Weights of a small mixture-of-experts language model, trained from scratch on English Wikipedia.
Size: 9 layers, vocabulary 8192.
Experts: 192 experts in each of 9 layers, 3 picks a token, a softmax router.
Training: a variant of Adam for the experts, 405M tokens, 6173 steps.
Below are experts of layer 4 (counted from 0) of a mixture-of-experts language model. Rows are named router (the router's row for the expert), gate (a neuron's input weights, with its number), up (a neuron's input weights, with its number) and show model dimensions 64-127. Each number is 500 + 40 x the weight over its row's rms, rounded and kept within 0 to 999. Numbers have three digits each.
After each expert's rows: a language model's description of what the expert responds to. This comes from a sample of Wikipedia text that the model never trained on.

# expert 5
router:474472521516466499509525490431514555535506484446585445458505512455470496496471415439516464503527505520493514542505505560487489509461505499532516507547543472487415536508513523537482463500511608
gate0:504524473366495492477484509510520517429522497588483450507516505530511511513480485452556472450532508492568530550495478474452483530531505538476541510559575510469472514578584500473478462501529516
up0:548520524623506522522533501500521466569418513469528551494458448501547519463503522538460571536450488438514471464482460530529484453453503445514484553519523513449470483488477490512532489500510463
gate1:542504504533476495545492505479474594482502541466515389471407448515455430531531491417560492493474437466517527494510438433450496442522542536505520556465515468546464528479483496509431532501473547
up1:532505455586388529483426451427464472438446482501426525557532419543537515494503498489500535480511477559455520476505490441475505497537469474531486507517468479453501506503476494455428539460505543
gate2:459498500427465541493500478411485563481451485530602488543525486586528482506477486558575582462503514427517455508466579485522542438494504500517447496547497482502477507558496491459560526457499511
up2:568499536527561485531531482549485493425536533466436525510398482427536474504461482450437490481513499541546459408538501536433481518525472473538549528524529500492521488514535467551487520524468487
gate3:505492489515535534495440586474513536541550442493480626495509577486428599516518476475469487484488508425470498453456487577470477474448511486522459470488534455507409514566452488498562519489503531
up3:517488504527507571551563521505457526525486557522506498545454444491571577360514510484491523449440444454473490511520519449484595461459526491484512512518523442585471510472495489410488587464461524
gate4:528442467477503499476598519417532499559532563461480503531567493421439551549527520413485521468516508471493525492497448530484461487522501510516590545470503549542489460479485453400485524540477418
up4:435497458421507486544543500528496530556549510498625511459476490612475497486516499511550516492460437494478490446495489504475496484491525447459512484532511451392454480454489576503485542463538424
gate5:524501542566474491439459511537442578472512565513554440489471467488502491561435480493605554467522488485515572541454447468497537520436510495521548449502511516484462506440510470465545501494471534
up5:504516468505455591553543499488482469533514439488390538438486491513509590481631504465501493566505477459491508444533521530509464514577509494503467546477493460551491570521524528499508498541500444
gate6:418493515485462509420490550513517602473508513533573459531458504464494513521501492455493521503511467545490608563499528469412521520412516487483581567434494564507460548502507511473544411537553493
up6:559490439531476469568512476556493396543518437431486541509475510521532482529493502499451458505471494497471358500559541470526458487518500507512433527540427472514566419435510496454402590516494547
gate7:467508484488468560466612484529485521458461489535414468494544559454526480586471424551539515540536478526461555509520460478546521484547479444481518517572552465455569501475507544543530440475502484
up7:547509499485558432456437505484491488564520451466547549504473460550506492466601484523462469478430477521525481477523555545513519518432427546522548470512488496586505466468535513423498454545501437
gate8:500516459506480484526509504569523510516498435509494597430447485406490506516493520473511471496459452499501578506470563460487493423511468509500405619508456370468539488476487543472567535505526522
up8:536481483480575424512480494608482458548482435514491536503506456489516503500492530505559498481457466534457487450493547511510526487470491500499438547555489412532420475474473505502519465501499489
gate9:486532508557568597526534484469521526602558477498445509517526470503529475521396475469487553494468517402479545518550491428509385449514501403465457477514480493457468524498532454487504509486523425
up9:531561527463489507485492503478489481418456481491548511525466547497540545497562503469513497504493469541499489536511499543492497538493589520451585536464565472482524492496524525537543475442493505
gate10:515580489531484500475503480555434581520540515526508490508476441430461545523527453510526544529445503528481469504514500462484466570443412515474467517516508560522555492555508513497513544526460461
up10:482534468483439463576533493471499468476435480509587523464469527536519511475451459530524495464500465519546504496533479515474477509530563448415511508506534486495503539465589540557504479545547464
gate11:518498525444457512493481603427503502512529562545470554527490458566467597462480438460447455523562552533487503513491441430531508505522465505498469474484522541479518502457503478430577505485489556
up11:385553493477508513406516516452461503562516554521596404501451510482485511493488475490536491569555484409494483502585485497502486494562470498514414517436498480569495502498499531493498533537473527
What it handles: Table numeric values

# expert 27
router:449538515508545547526568468540476518437534477475553490486531461517524516499421454390523472489550460467533498505497499559502427531409524466458528509509584509505490519505557566554512466499504535
gate0:446457517483470527444563451511493505527474446522580501527531441479553519465434506470490565534467424464506484495487551538494481485479467530441507489537482511512470498640524537503527497426514503
up0:447419480471503543449566458502471486508486637530523513434541521484525519525430508465544473462530545460478529469449525504487510527518463460460494564458546459509544443465497484555506452544409437
gate1:458507506486511467521598444525490500523522556453490538428495477430539529514468509510504440500475514435491489488416502439507580509488497458435583492467584539388521539488502548576476495566482459
up1:529474540504506506456452582518543500471484476550448581457463532536524506526588483475521534463492502484512505570523521504525544389523525433518527469515490495548510544506541510533481461423493448
gate2:518606549517534501530554463491488467429499480486580468509512524430482443447497495499551501512538443493556516511482498495412472467438506478503500520516571478534489488451537554454544530509460520
up2:457488512526478445479496439517528430492474514458561513556501518440499465509468471507540457506562478514444484454509493608425495464408549524495398461505552425478517503464472467490500528504505522
gate3:482510571488522467463519461469451550457585398471591474420531520507510524466417479505522486485442496602468562438483422513476445466524556416486511519453519500411469492544494512519455508483466527
up3:534437513452554499546516563488485464472595505478529441465547449522442538499500466566480459490533490508578524507499502459558503501543548557518455475458527520490495470475571554520585516557530515
gate4:500498519525497467512489534476546481474488510542511560527537500510568600566573466525536486453514462512489541478435458540517436504510488493465438568528418510531466515483518517461562466421510519
up4:523484492446447494430477466511480471465544488536500430563533514564483505493474459486436476497509419496486531517497546426507480455544534469496570524495571547480488525562501539518504595564482454
gate5:505519528574522533476466595511492441514538453517476496581470458514535433500435531496484506542541560518476460547488512477514427492532537514590489480488476534532468493573461605554507489505465452
up5:536530499527490500529534427494449470479543533490501527441520551444466555547499471473465504517475544518555545486553568572536507518536504454515570460516619467493494530412470460527536535498507509
gate6:484470475455498493537500446492583466542548464499491461555525500512526485469529485525494529454482456467483478590526510549488497495572460521534472496484465484512535520483498501527400467492477493
up6:455452512497436436476488469480474441452515445547473441467492490461552467509545532493490517534557452505467506574589506497541461565571503536479523507499530546494542504517575485510502443471443538
gate7:493463527532503408492497484485489491495508516501518523479481476480514481501486454533549397458561504455493514551466521537518469517468479431499520529505635522446521479538508494553522528619512462
up7:516588439494458437456532466589534554467506477521567543503514553522513500516496471497529523485522436492505496568510525535496465419446552494513484532512520483472500554444522494476462576450498511
gate8:443517542525544541531597445535542482484509531495495469438493521515506511469482451472528500418493502542503489462480495452522478538518465553467557518520440507479553443489530495433527529564535458
up8:523441475502487487523481492509529448569444516523512565477503530495465543490538543498534470436564521446493408538484470555512491450532500423524479481511532538500496521554518560524532492523505518
gate9:478555543465497487518460419482536460495523544530472481525498563543389439474501457509503482522442444500531526423508422536535425542421532470496462544503532549556435518537466504489547481503493484
up9:444554552421501476504510441506451470522554521522468497471560542554511439516487483457480506536457455485537526499508496558465482521422497524516507565434476473541504474509477538510552449595507529
gate10:529501383441475491499495461477523589403490587480516490491514496514478467489425461530458470483519475552526521483503448529468502517557415451427530541482491468444466472539473518468544476535516504
up10:527472511509453483541449504491522505571448495482499445531516457470533578509546459519479536434519518486460500564578520519552495538508472570652448458556496472528506455481466419575511495442461486
gate11:508514448495491506589542515517534493540508504450541407466533575504505514544531504490497440504439556463489469431551577516459416507525478456490518504481470547481526541471511544553424480515528513
up11:498493425540511473525486525500475446521503527481596415558519557492519531498535489463505472538512557516477532469503477520543448520454498489524572542530536420534499481491502537469490524494498551
What it handles: Place-name openers in tables

# expert 22
router:442508484481488525535485515479470486564518472472564469540545452461490455444484450505535468487504520551553460515559470545519485490404503479515537512562532490514455569498633578530477534486509523
gate0:496405421510473513495487538539552458506542539463524528543481468447572505537470473537448534513517538541404499515497478516492456529515523516501542516544536491500507516584532448560510585481534555
up0:544559439493526536452524471498441509512455442453518452526486529571473579455524547497431477528497502510501451476446536469486492541452452496515473511563514491520532445495412568543564477501518559
gate1:516475428567523555584490490516542502509407529441486572471537523438472561491465486480448509545451530471562487448494467505507583504401510500513530481497458487475435557540474517515475507404467515
up1:450568549451531503477472491498461465514487489489500465492464472595418468532457490490533469493532475521506526531517519474465448489564522529540432478492476443494469533502505446483529553500414511
gate2:505559513540532476455504565527565496530502434504535486523454482483536590440512519555514557504501476488548439447480477519512535504418456450511532530554472603466516502472501451483500497491418475
up2:460463445481496557502544458465483495467484464530476527487500488553460416561551529470497496545517516507535535559480452470546444507549544524534478436503543414533512475489432509491447439503543498
gate3:438485447493486494522430463490475492510558588562530546562508504527507527446542498493485512539461499528501412537508519463536476463536422548486548616565459544514452527547548447444465516530553536
up3:476474406475489551495505490602522510531498622536484553580514456460553512428473436508546509562546423553487439459509518505526414510486509564515521524561525440386493512461524461486484567517522545
gate4:457464536412433470534492490559475539522484449470475539514446524480515491552508474500472586543499522477480465492504490475531491538400556510477600482475492477579518444500472501575500497494453533
up4:447442520568497457520498406525544483532540469518511476521466508447501468489455496583583562509568476514530418576455495469517504501483512417497499514512453498485560484485528505493438440504508514
gate5:501498564506460547439565530527503478520508476409516542489468451453510486525446431501493474564482568485483489554523487519509488543532629502434551499500435470528545440460544510543509572502474454
up5:463489429572488495583501464478519498468476496546507516477485514515546531484517505471502558486463451444518513419453494494521511462475443541492465510527493566494498572581476546472503421532527509
gate6:550565443412485504471514490460466528498538418474538556527499476555500491471467524463464504454431490515467519418484427533476512548527578495471496496504456436558576484553496492515531461465484489
up6:459478546545452433529516516545488488492425511491458466516448557438571501522533464546528536513518519461476457517547531476511527471423488434498425530463491556495518476481439416500460524532506442
gate7:494535471449507521526480482465545489490556578448461441537568494425474515544537490533504522539493549530490469512572550506516478511411539492530465517573457454517437478531529455473517527460455456
up7:583475507464470667432532551530543536448497484527534495501501525471577511503499467431500511540460532503508505534560513500507564443471457475472517454515486434539516523503527401405475512499552499
gate8:544507456495496530451488510459491557519560445441514530504464424542512430564525556463544540472501520513533496543496532491482542438426527494483477503498493533476457510473507540505494570517565524
up8:483504547507422425575558506491516565395481569518515588513465496467458510412423477454547467581567558422520560502494524518499503536536527482548423523488538484450478496543496444488486487533466479
gate9:550509519455568490550451498528476465528504512577503436517510442561488427456519487539505525447415433539432503540452450458527570547516495556451531525455488536460495528519562549527509519533452491
up9:471469484577500497481474448503548450478486459479508498539529514558483513457509540524528537509460471541530488510499472517536500522552482534451445567530530529400512652511569535476394517464511506
gate10:508491431492459468466523587562579559539515543498504507477472529576432602487491565533465543563498466492487457458482505531501481563515499466499518479560464426504469456494420470521549473461501502
up10:528504429489475518500543487520496510493501517476495527517485495501492552477454525505505468488516536553539498451476503494528479461466479423469520494507510414581515512446506523527561458496470456
gate11:436546579497495538450501410552535500540521489498481444469486511509498461456455472555469552516582514478555424492527484544507524532556500495404498475392520464456430523400606492485550482538506500
up11:446430530512507502543532554536500481552492533495534516501507476468473543554452504411533454510482448459451584512556426542475510476511505495510430498437563469523568535519477485502465474501461548
What it handles: Abbreviation periods

# expert 24
router:471505519501458524551541487491523507522506468511552534435504534471465430510534478479500455409523480539530534545536414549472523506432568489470539513527500531502453503522517556548459516541538614
gate0:485481481487557564510469460471486450513513555538482503484506566525516517470488528423509450461510463437554506528540569530543498513476531514467509537497467568490431502467514489575460540530511519
up0:568487491485504438471489410523512521520514501524486560518519467489415501566492518450491509540543525526570527545438602447554489474494525539488503524503587486467537497463497535468521427473518414
gate1:485494485536528519524487462506556472488521451526484507519454470585465515486429462474522527487461557433536511547509515574450519540382504479477415498532504470559505529463519448516413525533507506
up1:505566555540464461494549486437438515510420454531514483499493522515515455479459487520494564553554450498494456524568584479562449506544526426566499568572527514445496450502502537485507486583468518
gate2:495558456432479509465559462480545484450502549518479473439512553486554468530504440415522524542510441574474498469522408447428532526496561501514495509489564408554513477510518498445443382516528461
up2:552481512556481553471537493557452452527459492477485447471553432482432478466488443452431469462492499483562552488514553522472475472415429468520494526484487474592498568547479547480546525485535526
gate3:520531534531467462513526416543515492495511452519546494465545558583511494480514491456504497483439532459556525422472558532529486517410431457501568488584506534494448549518500458432478495498454468
up3:505477491607525485580475422518470505515525493502526535463482467462478463548486530467515432390432487485479499483506484524456492458419456464474462495567507549520491496513455517486477480533566525
gate4:587506508559436557468497510466511484452521520486507522500524537406532541507475498447502448506504562486489480499540576431517450471529476502474481451501562487508559521472515496480473478553503500
up4:442500406403501447550450500493512453489495511508480522488465531516492484470531525560494541504426558533511520504486515534472538508524546474493608502477463499499475486481550490491495545460502536
gate5:479462418559450537462490564497469459462467474480510493554471562541498483433481452543531495575489512459474485543479504516520472510526587460465446458532490519428554571540546498447521490555516491
up5:459512516524525478479503462506534530484519441482556441453497488477536542569429521489507512461443511505533472488558558533490468527484496496431480524465476505561524431493435462534438541503433483
gate6:507501540526519504502494440556465459514534498510540404521456453507476496531497514479546506531461326519455478490451457475587530488492591533483451517521529542486436505461491533479583488549466505
up6:490510482485438467556511516486551508453451493468498548503532524520430529440538488493416522565555461496445433469551549476483497546536519445529511515466484486474613478512488481489448529510507455
gate7:472499499483545546456446446583499457516539503518430542535552524566470450497531515488475467542502506492519494542441418489546472525502520487500471434533524469454499542474486450478509479391530523
up7:470504527548497498551474502525545593462551536509520541590408503469512494448498515536497578520423519468557506492547533447465492469521503506478450539450420534521428494517492506455571480593493483
gate8:473572484508512461416427506515458544507490413560529521478509509404432476547520510521522476568504568532528537447512463482447477510448415512528536484467495555500467522470495505523534486527556507
up8:475512501515549498476524459477544492542531447515495517549557541422458507504557524497501455457516534531569487499502468507523514465529478575512543438492477526566493428477503473546494477497544494
gate9:495531510460530512441514467451482578524474525469514501468551488577494503484424484588551456422576511531499540489436479526567576571504557525559505461533560482469514535488487521509545569473513524
up9:515553506532546481606496590548518474455575430486517483496500506457501493467522456436494515500434434427517517466524491431430444511435532439500535472475443519536488537512483492477459497525479447
gate10:539529516428541538467551520465516534514482484485534384454449467529548565477527503508527547504437479457527499515538507482436517458539521436547537497530523524443446526468501508506529532454521484
up10:525533518498501592482449547541538492426544494512494530441542414470535520471505458497449545482464495517461547502524581484514487457547427506457558553478436525440532523492542486437459586512569511
gate11:520508593523525557576548435544530498526422533478471502435546553530498457494553554422511485435528557438553557474469394468459495490546480536460485509490444432476451485431467481545498473515571517
up11:562538485527543517461502602483460520470553469489531432448460462451457559452509479579490563509484418525471451444561548477501465513505513467556507374492592467522556522516479450478555529478430442
What it handles: Empty table cells, percentages

# expert 19
router:524554555508507461491525511400498478572522429504544519467507534466492519466449433488531434475507459546533502502498476500465435469466561485533489503587506468487479542504552538543480537479483576
gate0:509524530451463544506477473490425451419527542511489459505531423546523476522515452528457562491539461469567582490504456538498486515497553487529435509519520483492489460535489491530440469454481517
up0:529461526537540511512513439514605543512507553497435407555523551469471442495520590485520446493511543477525510514492528481502526471541527461499503485504503497548551534510519511479517556516471481
gate1:505513531505441488524488467463485465440472476457470511506429446466530481504550469454499480500493505505477556485559538493448535477578454463485542574531512586433553524482519556474509558515538508
up1:482506494555488433448450476465548456464547521476544483565433525501532472499543494516403552490473441549526558423521492487470481461539478472465545499512419481499551468482466550518460564522444537
gate2:554518552452511492556523493495537455550555572521521424427497565494518483536496517503454494484525513507550503562493478458549480474472534533505486466523460540509497411467552444475468517500513487
up2:441581496470459459510514496538461459497486495495422518501487484457471442480532456527526536527572480487482516475501466527542427517480498515538558437470455527470516492488461529441558483535491401
gate3:472502461523496568522536468497448465492438577469516492521507508478440513425475468518531503506519505505495514491562519523454499478405509525523466479566455492505503482503511454542472540505462498
up3:483506518477514553486477543482519485551441496550520554499441484499482455477464517564560580485531523515504419526538482497466478421411523485479434470518481559560532516497494463483536527490515545
gate4:443452515539537535498511527556538476508503512440471449486475546551481515483541527506476474550530468502524522578525471541540427449458516451490419619532491540544470549522469517445510507503493436
up4:491490454527567541469442532529514444577528456472516467558484509568458471546577534535464441540501473588441529459472498485449498454452510582484513578442490500534528448518475476475519508483469525
gate5:546612481535470457463498502454468472539486442552450510476557563490458469499481493550519360496534554543504473531470519505531500527455515532443486522462497516552588509541494547499484492509509539
up5:505516492447459521516534428563512527537444513476528446519574483518565455488554536517549507542428524510523444522500474538503464538421489546539548453588498555524515510456425570586492501542520424
gate6:501447509529530526468455504520498474533477460497465475545456502507492497475472471507444473512469587480479467491470526610457528483517475472512528558552503519422525434565455510545531548517554451
up6:509485482532450526493497516505498513540488535519447495435447547463457511566487491504463508469560476498467461498534468413590520584463512461546469413522498556482529473470514450465532531510545530
gate7:489542519518502507494458485501488514519544513482517505456533537451426468585446510570474532451512469465522552553490468512454499504548470469545532499465495466496487493570455506521623527509502475
up7:529514483487520530497428455520557499511457480422506498443523510409433505529396493496491527539504488501511576419536554452477485455540444471530412594532572476481450508498522526502504500459506445
gate8:549513489550495445480486497535491532479457491435571542517483484452535453479511535427494456430497548543504468475538497558505475486479495491500508472451565564473509494490469495506500539468530468
up8:448522526426450517533566465494553493539547487514453464466484527506469549529470484529513560464491438498535505418530549471475494479540451482527517507494535497529543513471535526549522529548498479
gate9:519554444507486451519599500471451494538502456503493544512431489507496503525536482517507481488490411470463587584542479415471517422434622470507483451559446506521482508481520493527466550476584455
up9:551493556508482530497423472518499494487520515470481498456450499550506503484476515427467532565505512472557483500512576533491472502534494423543502508393508501522473517541487561477548415562457499
gate10:457509508575528523552507451463478499507469559553554491557517476467501527499439445438526453579558456485516577529502540536408560520482557508463499523498498445543478495524576537450497582446472503
up10:484506589490564520487507487427522489516551525520504565515482567429468491524520525461502517541486501426474568465480574479482603458553546507534425537482484447572452572551466449500505496494492447
gate11:566503592499488520526470521509537498510484443515483430547505480537500560525545536500528512432492515581533460511558500460526494463530447493474570505544447426567447476493618584511501493526511476
up11:495489582496523459477481555533493488557527498522531441539525510505468577507566525535528503504499440534504463441515543513525460492546521527465533519510457499538480432595549531444552543499498455
What it handles: Symbols in formulas and tables

# expert 7
router:500553501399520474540545501498450532466522475521592478507491465426464517534481455502522498463498483492504478500499493528479483498495566523449510446591501512498383523518553512572449513521515504
gate0:517478492522587569561427501497441467461498527543512562464453534471471488522498508447472487511527563514464501476465479528550491501460479584564472452507490495506484545517519501525522566440556518
up0:513479571533433491481463530555438512531472531514542490488499504474489624490529570504506529430407518487528519415439503558487514504488409458546564488442524533441503529459406487475511492456549490
gate1:506535485482505510500543545506468531527531444515512547519556552556530530506442409495469529510499474527491506452548484482486441556534487522479498521502486488544446447477498543498560472454532559
up1:547503397506524479549461491487453537464464478489521464441471539487499481508457511588486518510545547519522510472479567460522417516476496445465513445524566483417590527423520478547461502532500484
gate2:448519520447503431484556516486492540488561462452491381535588481473476526467578502493513563508519446454428501468475431548492498502535494537601521513512491588478467512522545514460490465445487486
up2:528455454530465524625515535497527476497467497506480523525511471563531487483491525516437450463453482477481472516512509551464515576512548413514536497452463422459486466484545490474452468541500490
gate3:469449451480479519473524532471463598528447527523446555504501478467466524576515492454528492471567413535566515533536454476495507485522473586503502508468482449489467508526437490523544614467586573
up3:587462502540485558588462474507554509502474489529563538458501522445539536475538502491510445520444465510422448454497568554507421512479468430497544582538529507455513485570521503533512462493431514
gate4:501498525465548480528567488505548469540434501523483518455532500377498531500440500526465593488453433509484473547504458445501552528524539460466518516519504492530460455450473486480533529436448437
up4:498481573477531514461494526517509508575460522495481500519575543482545468570517487511489518568508443503486507444500595499574498488537521506568507563583508500542551415538435510509519535466569440
gate5:485581540511566497476551523500531430473545492521461488554427547455462505569452459498507544505551475486524494519447500473496445481524469538497541501494479489530490594594484515535502520629504535
up5:431553536548452544518430488500515514482491475490497423517521460480498503463551483490488491453557641500558500533540538428437483418526468565592477531484543500501494429465527450462529494519494508
gate6:529541497504496478527478585499515502475535410519554562534467588447515465564492519451508509508484534486490469587492521527473443533473606497460454445541522533585524449479533516513509542510529484
up6:393572572512462557509532477461526480500487527470541479492508479533547514485464482488486461522479487525537531521596418518485489508482478449543613491495485512395447579519468467481442451494458446
gate7:515569526513512547462479494480491472570530497442515495433529535485427493455514505564479525371502478533495534430471497485495484508505486478526472515539523603479513490484551492559522531529524549
up7:480540515502462476433566521525532446539496547516471414479561473430389511520473560543486507471584515521468498476472528499431525510466458467536506485480566507484485472534542480495535503522507572
gate8:581527480480512478508536528515471464546495453490513453514517514494492446501477464472559491448472457479511466475515563578419529522467565540458523523553505417528449537499504543572546432497550452
up8:461533507538468520451508431466535538473476513480527531471467474579510533492540477495491505513494578533505580527496428501583486531504471472515542523516544555440565466442532561401493527455461520
gate9:484522522527453498493575536538465511477467540429471498493504465552523546536483426495468485477552518429507450524514539440444481470530490490504429447469492538532481471554533520538528462435473468
up9:544437531467465526500493471545513503493499543528517462524523518502530490490449461497504511546598531483481497462471537496446397430517540495519447459498497511522435544510461496505490470460464457
gate10:492490490517474500494533454511566515518471466452524462505443516540420526503500477557514525533490505597553430437527557584449457633530519483492407599493485559471447477440485431489523481456534467
up10:440415554468494445492498559429509467441519522568481434477462510519432492497480509507466540536501497482521458541490466555521480433568511482468520533520577479484495488430528440533548475419520528
gate11:497488479532456500489536492447457531521532482517512497485442514483504587463481494550491401498549574527483470483491530464489497509521569542447408541449478452544571519494483496549586513541446476
up11:429496531480558438593496480517545559502524538550532529505473567499534510452463528454444491570498561476553423482469527530514409443481541548498463501485500465595515533573456513550548581458482488
What it handles: Preposition "for"

# expert 43
router:495532519473430545533511469450511503539503468453543518437484495499474489465469480535602455448468499531560535517499469599462514508431518498479526457594491482492410540535482553468499525584508539
gate0:526509501538476539495529508460498533509522472512514470436526537459437622488508455504507516522423427514530522546548458581502374492541531504485476408451477557468423549475565482464493446510515440
up0:508489503466510521432510548477526536478509496566543500502450492519462606523526569491551509516516449507543531458528414599492441503487484500521482447512483456488451510464454406477524451513480456
gate1:439532500490488556510451493362474485533524462558510502525465490479511462581515451458573559460536491474491576479497471511430550431525454519542493502581576528490490504480494537480517510493477443
up1:528501537460532484483510506502513499454426476475493494516489472456517543445480546511471521531490423521477456477443494509607458555516520477489569608552564419562502481397512504495508443571432555
gate2:466519505489460525542470408491473484574468510513507528462564483570473593513520495507501510543594517509544505487447466556475459517510452469483565535488504552467504513522477521516590535496434554
up2:528495436544554497466553476463398576514521427535532480508478544450511432502527514511502432490497451477455562515531534438510506558506527415437469449523536487523414493457494549495478499522532440
gate3:513476553477456485500569441528461503467468540494488503478525490554472479463535496487596506495554490503528482489515478556498544530449484532423485473550518515528438540462485499551498478509455456
up3:544513517534466498486519428463504508509470447480561511479484555623521587517436488518477495517481509505494513503477511466441493482488574497530535554509496478542522555522578503512530517501566547
gate4:520422526457553534504526508469505440472444502491552539478425558493452496546472484608494501622482497510559503450444565477487494432538464479482518489480499490445490493592509546525486507585596508
up4:504590536508470513476495470534489463527508535525465447543447503540489512458556487484437500443491566497524515460505497481545578480530474453530488521477532580543490541435558474489535494496419518
gate5:554524473495496533480544536459514469548510524404459541529482558417570520513594517474575471482481527499592477478468429479535437453549505498486474488541498526647463530441498472455537506499517461
up5:495513505454526565497542542530478535538518528492505522438502542491449544433515490442533472524587504403514509503505499494505479520521515489516451464482533500566496543470480482481503485503494459
gate6:535482416504556506487538537529530591457564545452514499464478561498428523476518485538495449467463444509538441544516537508497522461540411455506532490497549457439455582407531518547501541548502506
up6:555553507448502463502572441415529535483527482531531464539535495557517559515518485499489538484582544499487497438520524456512483428486533568476534494509543514484548528546485451512536539526560504
gate7:530508474549502491436480453492569476510472488560522458445465479514542504457463500494468488526487542424508511491440469484511549518448465469559591462544531450501509551480494526529431492521528488
up7:499494442536542491487505429533479503482474494498504553452581508569530535512426531486454439476447511456510461551520510566485477431513453627477465520460516409486456490506533531476471447539508461
gate8:479524541544501509574527494513483621503566549449479512523482494545456461425457492389494540575534555535481564534493524445443413511469463475461597534490515504493547545511493518483414542519478516
up8:481499535507444536471486475508499490520484486557549511461601477435518552498493471526468459492462402552551496491473429542532545511516553548525482508520511553508507475482509487562473476448566542
gate9:520478562495446510496516557540513490466515516445497553477484467505496514434482510445443482509458505478459450528609593463509521569503603498516514567531495479556442543518480507536536536464454460
up9:546487539516406538474493501552534590533448488435494521460460613474536498542447545559456527469454549523518476545567516463510582488448526510514467511575533500498409540452467500545452491485504480
gate10:487511439465522478506526431562460489584511498589477492514509525548483548503501461541483526503440476452519486471531438502530536473440503498542493470521516523561528478492564489448587520596517424
up10:554536509520517495519576518483472517576518446503510501563491504519485469473543569551448478562434471528474547541519447554476473472417388537505490498485489456513536544549534506540519491550518501
gate11:460476436462480481401473517532482525487464487455477557493491452460507526446521489495461482491481504522462568477494568533508368511488537527540502565507508514559523384462502537475533502527501472
up11:545543537536445517486472547570526495475485510465527489559497475518533497488507514482485493501448488502443468579467472461566404454534517548521455472488502544473460512475464509495515515531474512
What it handles: Nouns after articles

# expert 32
router:507517507523437476512571478441412529544500445450594492462444488475500502507487447472504481498526431526472517473550449528509525510456479468535478524560520544471529527533512565537480547482494472
gate0:529477485516495540477462434560516579460516492445463499477501467448493425584455507467459406493517520453506534527484503460472477490466536516527438491534480488555497447494543536551486505488458595
up0:535517536446424539460493494388510437576500508507585563544406469528475490494565443541465550472550512548487456473522524535503521468560535600535488488529450555496512493493498478453517473514471459
gate1:516452557475417523512471476464493454488521440544432524518501541441493496516510493516497502521532452466482527467529460520494510594483504423523401480590466550513497436507509475524593559497447498
up1:493505516451562536491435619492539452561506549519440515532495516459498494553598551568466512497508608461540509554456560553479527518450497438527490504518555573494557439447518537463498455525471499
gate2:451493583431510471479520496478494578542480507534474556486454499491513570552467461553564518524481550458488416454492514478475568480523475536493452532479517496470496500518493457491468561497507511
up2:502516524610510501569492462527514475576543527561567439474457529526470452512550494441447497570473557473476443446472531553538479547547461440515469517540431470486467526436525527467522505488492501
gate3:490559466544487497520534548513462501530522488555489499451463497499564473479458400456434501480547512457509446444531488441519534494466444567546487507538514526517508540469468493514533505405436541
up3:419524426529494468487510480575483596455506460448509539459419471463443520549541460457488438556509522468472461503509541426475476486474500545508502581477576448536484509491508462422490514441432473
gate4:570469485502517389478543523490496551551418468500514452465514484554462570468494507499537581461549511466485499521529581468471523481461519520559501533509493506496493520452496498491510535497524472
up4:520547469495487549518476526468482460414531528455525536458449477468496543477495476589501496508527445571490511499565465500503445476552535481459491485464519488553506492461516526484475505532519511
gate5:514529512454504525516445453489437529496476518502540500511432486544471527492463539552482388478456453575465589554450471534473536559569550519521571434533509470609504543507558508543519474495509507
up5:493469523494522520545612548465537528501478478462491542443443586492489460512571518495465607533490465465503513517486539514517482504421578480500490519459402456475510515464453493525474511498534501
gate6:516490509548497459499540520530505492486528485545470446531449493463536467432548557441550543502500541448464440474503532520505514499620514457502484528545513534469532471480452443469463470477481559
up6:530436484503535465480500523510431480457579470476474437558459488502487472515528509483502554456522509456449462431501508498511484474515524506557459534489539553431568441518489471514491522491540462
gate7:510521502473563458489532515569493506522492476430495551468547531556445445490462469517505482541508477522523514461504469550510501506513467546532493485526511427512452489588480408545548484434519500
up7:483490525480455544469463551463517557487508590580481485504478473421501535512484461567554552509557570495488497512481458467461452521528548531486506519491513481493457492457518491482411492556498462
gate8:474445482545531524505503493498498471532517508510509577503450478515483555537492499512458542505472478512493484614516412489490527470532474563507468570487473506514503464587517579483423490542501566
up8:510495564523600492519470532580453544559464563444457422528485504522473495503522498502530487474496455534498458412457475492482498559573499454526505470486477541495479548513479484545577555529514509
gate9:513513559503476444466532554510578580474526480525488460540569506450453542525502503494472488506511445479440495455535524516549490502597517508559512505498476456452510537542547478513509486457626520
up9:485460531514476567451554459485507583410493481590566475577544538446450448522516500554519550552467437511521516510519501525537511531568497499496553490465494516460477463505502477532484477448585496
gate10:537568458440438469522484485509529580554537495410573506532454550533545472468506535496459572459498476524491452446523475492439554503530486455501443477473503471528495526480481520509509509470575505
up10:430474459461494425528494463493479514521474565512534514432500474502591475516481446561502462480472521431521452510507509516483574471484595516520450424567440506533519439440557480475508484486495534
gate11:519496550499541485484501536548458534495496470546524484448455410510502441575536487567505504508484502446476490558455468531530611538530456452496490486463466506555494430539479493523501501511503457
up11:508560493507558500469508527505499577500438523480489495491498453476467506562504486508489534502542580451500524539534478557477530447502466455511570537472509572470461467531502485504572452583459478
What it handles: Year digits and ranges